config.toml
n_layer = 16
d_model = 512
n_experts = 80
experts_per_token = 4
d_expert = 80
d_shared_expert = 0
activation = "swiglu"
moe_layers = [0, 1, 2, 3, 4, 5, 6, 7, 8, 9, 10, 11, 12, 13, 14, 15]
router_score = "softmax"
normalize_top_k = false
routed_scale = 7.95
balance_loss = 0.0146
balance_bias = false
router_z_loss = 0.001
n_groups = 4
groups_per_token = 2
init_std_router = 0.0381
lr_router = 0.00036
n_head = 4
n_kv_head = 2
head_dim = 128
vocab_size = 32768
norm = "rmsnorm"
norm_place = "pre"
norm_eps = 1e-05
positions = "rope"
rope_base = 10000.0
rope_fraction = 1.0
qk_norm = true
attn_scale = 0.0884
tie_embeddings = false
parallel_block = false
init = "uniform"
init_std_qkv = 0.0184
init_std_o = 0.0
init_std_up = 0.0184
init_std_down = 0.0
optimizer = "adamw"
lr = 0.000911
beta1 = 0.9
beta2 = 0.99
weight_decay = 0.32
lr_head = 0.00681
warmup_steps = 259
schedule = "wsd"
decay_fraction = 0.75
decay_shape = "linear"
final_lr_fraction = 0.1
batch_tokens = 131072
seq_len = 1024
doc_mask = false
train_tokens = 1202000000
steps = 9171
dataset = "wikipedia_en"
Below are experts of layer 2 (counted from 0) of a mixture-of-experts language model. Rows are named router (the router's row for the expert), gate (a neuron's input weights, with its number), up (a neuron's input weights, with its number) and show model dimensions 384-511. Each number is 128 + 32 x the weight over its row's rms, rounded and kept within 0 to 255. Numbers have three digits each.
After each expert's rows: a language model's description of what the expert responds to; "comes after" lists some tokens at least twice as common just before its tokens as in all text. This comes from a sample of Wikipedia text that the model never trained on. Tokens count by the router's weight.

# expert 10
router:128145096124138103100090155150089073161133161170133151148138166117125129130143222109123109144155106092070136175073178186167112149136120091115173111146182131109160137138050141124072150207132157080150173096146147107078098146096101127175054085149141122125131110161139110115062110169154141154150092113165100091108178126151125119114104102123135163128127139129117128102149139117096145119123
gate0:120132097143171128172150157135119101070145102125199111128097167122129176071137145133141111122103056101103130086137128154125137117124088096188093107166125103160110123184083159194135140125139114117189154139080138154164118130166128104131140137087128113100161101100101151160104127167098103074174104099158113113086133124166181143140138131127159091189108178103115168116101124164109080113128
up0:132125173117122099120088109087171096108167103134203067151132165091095158114123155068158120097161072101138113123101146179140143104156115130202106154176141089181157188176096141084102155126111157107155146152020191114147134191119121103125170169091125174107160105121090105145120149138111157106068081092133153125055130121155086126130176117144138189180109124088127138111084179111129139109137
It responds to: Mostly the, The, that, of, as after prepositions or sentence starts; also heading markers and first-name pieces like Andrey.
comes after: " of", " in", ".", " to", " at", " for"

# expert 13
router:128137141134098120161106128109059070120141160200083113123149112146140093105137135154155166141094149154105094135087206183168117120129146143151131134124117106095135133130111096209122140083132116106135184122128121146076151117078144101150110112157173129134129147142136133074222113142121110116137077097121064087171118149131111138145142168080115134155121124255123140147127118104107150150086
gate0:128122066133164105153172113185174117098124115092095122134160108117112186126139149190168155089121146145180162095183135129146110115117075133150100080075106204138124139157130137135171088146099140115161147129122158150136107069091116141128084172087146129108057104130122137112091119095077139131145147174075105155094118122110096100136147121118130076153161167152088143115081182185119061097106
up0:160107111134143123125122121137211068094137137117108115150131093145092159168125130133162092098130143136148138076163134130155106110146100133137108076037120167144124142117127116187151145096091178163115156174138180104158145145069137094118107139149163143116039135116216122116105120110053134161126119179113064150106150124176123116151169131128119134135084145133098111120065184111134126120128
It responds to: The verb "is" right after a subject name in definitions ("X is a species") and sentence-initial "The"; also capitalized nouns like Railway, Library.
comes after: ".", " It", " it", " and", ")", " has"

# expert 27
router:125029079112157099155143137133132158135125151146128147150122079083130198111164224148144140159083121095100099086124128124140166143070122126137077123105150121101138138114146131116121122085137167134113113205107072207139147144115164122054094169117114131126154163128085111087179164164088105140125140128113147104146123135108147118147107165022134132099123130133130123108138054147120119129183
gate0:115176173180171136167193152142121133117106152142184157127153129157135164135094126160126111087158157119181142105138073151157089170107122121087073117115124170121077108161130189122157174157127130121198142159135110136144084132121116132097129134092138081167165127119095130151184108114089108119189134136143142123093098126112136124147121109184155117121222152124086133098170106226131060104092
up0:083080168167137158159141124153133176118086123141180120199129096124102128136116154159144095130147137126103130099125149103120108106115090167104075134062132116135151165068086108147149077142087108159115134138137091112089189171115052101120098082175103204214126101102093144175141112091091107120147154135153118138090110168162098099210184097117099122175132142151110104126112140138143118175167
It responds to: Blank spaces before numbers in tables and election results, plus function words such as not, no, other, only, have.
comes after: " |", " to", ";", " did", " would", " does"

# expert 16
router:149127127117097106158099113130106163165126108140161134138068015164127170124095137129071159170096109143121122151148149094035088195053162064137036132099188114114136113156117132111154134179136137129096142141166143108062088145137089129146067171126075135121110137075202144163112144122105121111134120155114109075107092139098090135187097105114130106092121120207139125157163152134170161117134
gate0:183146168149160132170179121124176098109091137132115184106131133158177123136146149162126160100157171088109188095130100185132096101077102121085150115133104089143125134111124164127197118136091113130204163173115176135141149105131137165124077150117136055067142090135097151053132119154117160117142143110119106078147112111089090099106102169103147081120164181104108123074167127161065084119098
up0:126131089085128121125135172105059190116162105096094108125097101145128102115155096120131123114096074125138123125058095127135141181225113138153123160082127212082089106135113109081126137128154175131143109074108059136137122093147137065132091145091101127127093181141134130178137148172134124117145107113109103151153111142118127090163146129182102122123133112100147112167119149101187092096107
It responds to: Sentence-opening In, this, their, its, new, British, using and table pipe cells, often in lists or tables.
comes after: " |\n", ".", " the", " a", " was", " for"

# expert 55
router:121120100124170146109110100127165115098132106115140143141097075173126049092113133133110053134158154114182101092140171129047120138121097107096106095103143185117080099160079177156175114104127142101140192135111103133168169136128087132089128214065095127129150117128108122171097099107075140138115182122102137110136131138082116187149087116159148143156125124143126122151163107174142107123116
gate0:102130118152215085126152129091145142153143149127102128095172135110123065048138114157160139145092142118151112152082114132097077135124104097197100106151158167105111125157158131116139054144125087143182091087120145154080128112177156165089139085087167120120105109156170095125085194147091127096154136105135124175169142158115145157116105104125118114187134118120120165104102085136105066104137
up0:138165142089100079123123064178112096140076142166163160149123087134126171163117130109105128068110062110126151077149124159121145065165188157142213163127200118129153121133070119098152152098151160144105088180100140136135132108075111116136119174137134110127119132107101172178155100095138122186109134130141122099127122055103103125124118163136136144140090138106114182183136135138215120092144
It responds to: Pipes and number pieces in tables and dates, like "20" in 2020, plus pieces of foreign names like Taman-ik-ayaroi.
comes after: " ", " |\n", "0", "%", "3", "\n\n"

# expert 51
router:095103210162113113160114111106064093134147124172224149147114176163126150157037111141140122153113158092165159162140122109146112229113122101138119141111079099144126124146105161185175138147120132067147125190127182099125156091134111170147143117150114146119122137110111156101161118127035116123109193186130078105172173099135127133076142147094147141145123128070153121131127101141152140106108
gate0:110120146129200151149154113130147149130127118154128068141179137125146120100142136168143119085077129106137089124152133142086081161106108113140135147170096145174128102145108167141136094135096122172179113085072094123114111164149109110113121150086117097131112106142142128144058194119143149092167184123129126206113105102069082144170174125126119064124161177076070122134105159203116048130099
up0:073150078125123130168128136072143112089133095115140159149119112172138141120157074119128185096089128096122113122150111093152163046115160160156096135138145110099095109122136171149111119150148149083108098140141163083129092143105086100161121110156129123151167108108185072152144077145188079168084094163116092131059170130133156160126135084054151132083167128160139131151141135152106119105166
It responds to: The word the after prepositions, plus capitalized words in names or titles, such as Autonomous, Music, International.
comes after: " of", " in", "\n", " to", " for", " at"

# expert 15
router:148036201170142112115106129096191170124131084108131145046101162085136151150218103129102105120140107157115140127094073126112086103139150149122155116212134113165133106126128174177066109110124127157162138129118143066102090195110119130133180113161100130165128143141098078161077197155108142118174071087200183097092138134120129147133076115130107106109115121123104133141133066107120137121127
gate0:105096098100160104141147142162151103168102124076078173122127089137082161144152139144179074038125184172113147118104098184097075130152162107160078151159147111118130068168096123128122050124154091120127103135172144092145082165162123113106174080076146068133141120153127101089111074161158116143119067081098142121118110142156125110098087106117127116153179119157105116090122069134100125084077
up0:133150088111116151135159129122104076160125139095130135118139116135107155125096135115118064084149218122126159110151062094098140112167168124157134136159174097118146092153083133113118090133118082108165181159140129105147112149156149125111135069118124096148128112126176056096071084143203117137119035116093235091087123140137145143114149092144122115135163104147096099132101064116095131111116
It responds to: Last digits of multi-digit numbers in census tables and population figures (9, 53, 89), plus "ewhere" completing "Elsewhere" in episode summaries.
comes after: " ", "19", "18", ".", "20", "°"

# expert 47
router:120134124077115121131125128090072139120133115144191127110100100061137190137205147135138171093136107116129097052061154120113128139100207160084147132121156103125130125087112092091077131130131109137139140134117130174129194123137185183152154130121145135126121124071184163194150119124051134079115165120166124144054095144115081152131063187140109147086139110099140122140084179134160135158135
gate0:129130135115172087176225091149090126050136097118142146129155192086150107127167147187082165106059101120158130121099109143108143145139078124145135094122136175166132127154122205104150148149107133152134131084186132099124189124132114153165100104107077125142122123159139166117141202103108130100154127150117095160140057153101142141135114182119118103150166139093089096121128172167121069073077
up0:124186182119150135069118141163100119145105162141160121117130141107073154143154123122124121119150121154132140090145163079106131128135051162158126119115198064167094127117138136145147112129111139103119121058183144103149136149127085098165100107162115164090117189067160123143126169117073110127109171168135078166151150207166215171162084103123147169123132116095127110151109170150125111151117
It responds to: "the" after prepositions like of, in, to, plus table bars, dashes and parentheses in lists and tables.
comes after: " of", " in", " to", " at", " on", " for"

# expert 4
router:119130165120105103132138125147174136146130089088136140146101144163123173145178160113163193078104179069160117142082139158111106077091152084156130143086070111116136112118164113102068119174131075170097163086112195176163171160144048121183150206145154129118150123103151168117162130141130130123112082105140116086165079129133153113093128150140101106144129141104115123169093120160114117128098
gate0:147119080104150158173157101165117132151110133186172151136192183116139098064116165154136166076098089179176136073100084145098116138108115142131110154139161116123103092143135189169139166143078096156173137082064135082167145080071131158107115134116134076198127110141175127131176083115153141161146133101116061086065085107114177116129156131127146086135159161087111092111139135169142084093125
up0:123173130179131133142170139129102124106124091058075085077067100121176172168099066162117061132146143062090105155175149160138157151138130115114150096158077123134139129219088125091122134092160130108124138187207111164115171117200102125128142179132111092054150124169127129146068167112116178098150137133138175146204137163087114121099106161151117103173156146122106190124167119098164114129116
It responds to: Nationality and institution words and year endings, such as English, British, House, Hall, the 93 of 1993, plus word piece emb.
comes after: "19", " the", " United", "18", "20", " a"

# expert 33
router:101128154097129118121159127123087100081139113109157108000127107112133148132084218142156130185100107097106171073134111134086131134126041135113121130086189132094129136151118134165166161035134142153113106148129103157152162106122129147136143085085120117131114111104105106145135164151152140123127121104118143161121136129138175106143166107074121113144127122141103129176093183128106121144117
gate0:113135130153145141156129116122172090099114118157085128118119191152121078109132141168101119117071128198097148109121162159087138106162127133148087097173151141131117129162140176177112121082172112064142111201163122163147166117123132145146117129098103128213143079159150125107089156157121106042134140141130062130126139119092111175121086145130129102122155182084128162091131151161119063114083
up0:089127110119093076094115140079142128168130104144080138105109170150096086113133113095086102135125204157139173132123097177064149091114135165144156142152200140130141123157097106131153100105127147049098114174202148118132168114108119116124133106093149120125200084146174124087203131178156097089054122127124150080124165122135142097117120093118105170134177148123145171113112147099141122143111
It responds to: Two-digit year or number pieces (18, 15, 08) and endings completing words such as anticyclone, clone, Nanhui.
comes after: " ", "20", " (", "–", "zz", " /"

# expert 6
router:095153180192116076126126131108175138130136126212143102144096114129132139104170126135145069085171106140089112110150136122161087188117063099099136134110093124140132143132095145141118117142132134122134115089155148115059172155128116121173104045136119130147132106091127118137132157149110119104131113139082124111151120134157140136092153111138138096120127117150141128152102085166152139126137
gate0:214152151160169168158187121155141079112050122139199112123141164135165118058117105127136139083104184126094164121087126161146129141152104134140110154135171105122110103136146139145155049104144106110163168205200125154138124155091140145111128111153150120157157139075096139081183059186140159072164112135094166129109104126105128130178165133145174092126155147099106140059160143140083107081099
up0:195140127083149145098113137119091050091084131163207109096159176093119118090130127092116161089123159151102152105099075128137149155135096166123133187137154124157094146106100097099166064128106119078121161186223115189157120165084144128145062142148213169184157150055110120138191081204140142150098143123096168124136119106123107098161109161168144173104109096115155160119156177104112160107129
It responds to: Two-digit number pieces ending years or long numbers (19|57, 20|03, 1,894,|87), plus "one" as a pronoun or numeral, and "solo".
comes after: "19", " ", "18", ".", "°", "′"

# expert 0
router:161120094137146123150147134116150083126131163147169108132115106114130106104112171107098151210167128130134105162160153104116130140101161133189139138190124128110128127146121113061117129111124154150090175166145132112085085111124139122083171159137247131137103144081155159113140192148088133132140131116097111117149169127110223124141142112122137105116110126166166126167143128126116116134097
gate0:129143120084152170153150123149058127124104127131081119099197127158150113146071166158101141091120162091133215151108098138034146163118130143187090082097131187136117122160122154128150108110106132097149137119098069150125122148069142106053171156160151106167118067146180159149111133082155106111187118129094131120123098119113110134163080183175133100186187181102066146124115160179086105072133
up0:144130131187107073135144171089170085112136103151187151171075107121135131145186095124133143192116112135156084082136166101189062082168113129070162170151126112126126081101112131086138172180119123162139109130122150115115145093166105186197095131127085119136144169125097101113157080165135158135115168140150182119126124108105165113108144081087153115070092101136137105120141109113183127164124
It responds to: Mostly " a" after is/as/was/to before a noun phrase, plus "their", "'s", "II"; strongest on club prefix JS in football lists.
comes after: " is", " as", " United", " was", " to", " in"

# expert 41
router:168155151126120119090125154157086201110130117078110124104155158102127108183124050117108139139076126122193115137118132080148078108146175151096144150162135140079126127116140142091127172113106080166141194171108102137128112148133139139097139168152203126137113109115099113076133077175059102149132133075190116129121134127110111159164148096179092108121121134159128131118115065127136144179090
gate0:166098187121188097179186056111127162127044111087080097119106110117121115103151089125102113086144140175113143108178088167168120139141147139111113130128120109158181139127164179194100116143117129128154131151157123071213140090101142157185163184135152119121209088129098124128163133155079182063132159121115121171127118136119178071124081169104117092200163151101094136098170180172137121085132
up0:101151106127099167122142169141129075127157147142158153134185153130174132136129146186145191135095116109089135168065168082065141127102081156158134121156114152086043108137100110102158132115144113108141113160091126212010124177199117096081117129084084092111074106105165132128093196107132134176172108136099110103114166136089115140132132114135140097107112166114161176144096084168143098118110
It responds to: Table-row "|" marks and spaces after line breaks, "to", and words like medal, monetary, Battalion, third, semi-final.
comes after: " |\n", " the", "|", "===\n\n", " Gold", " Time"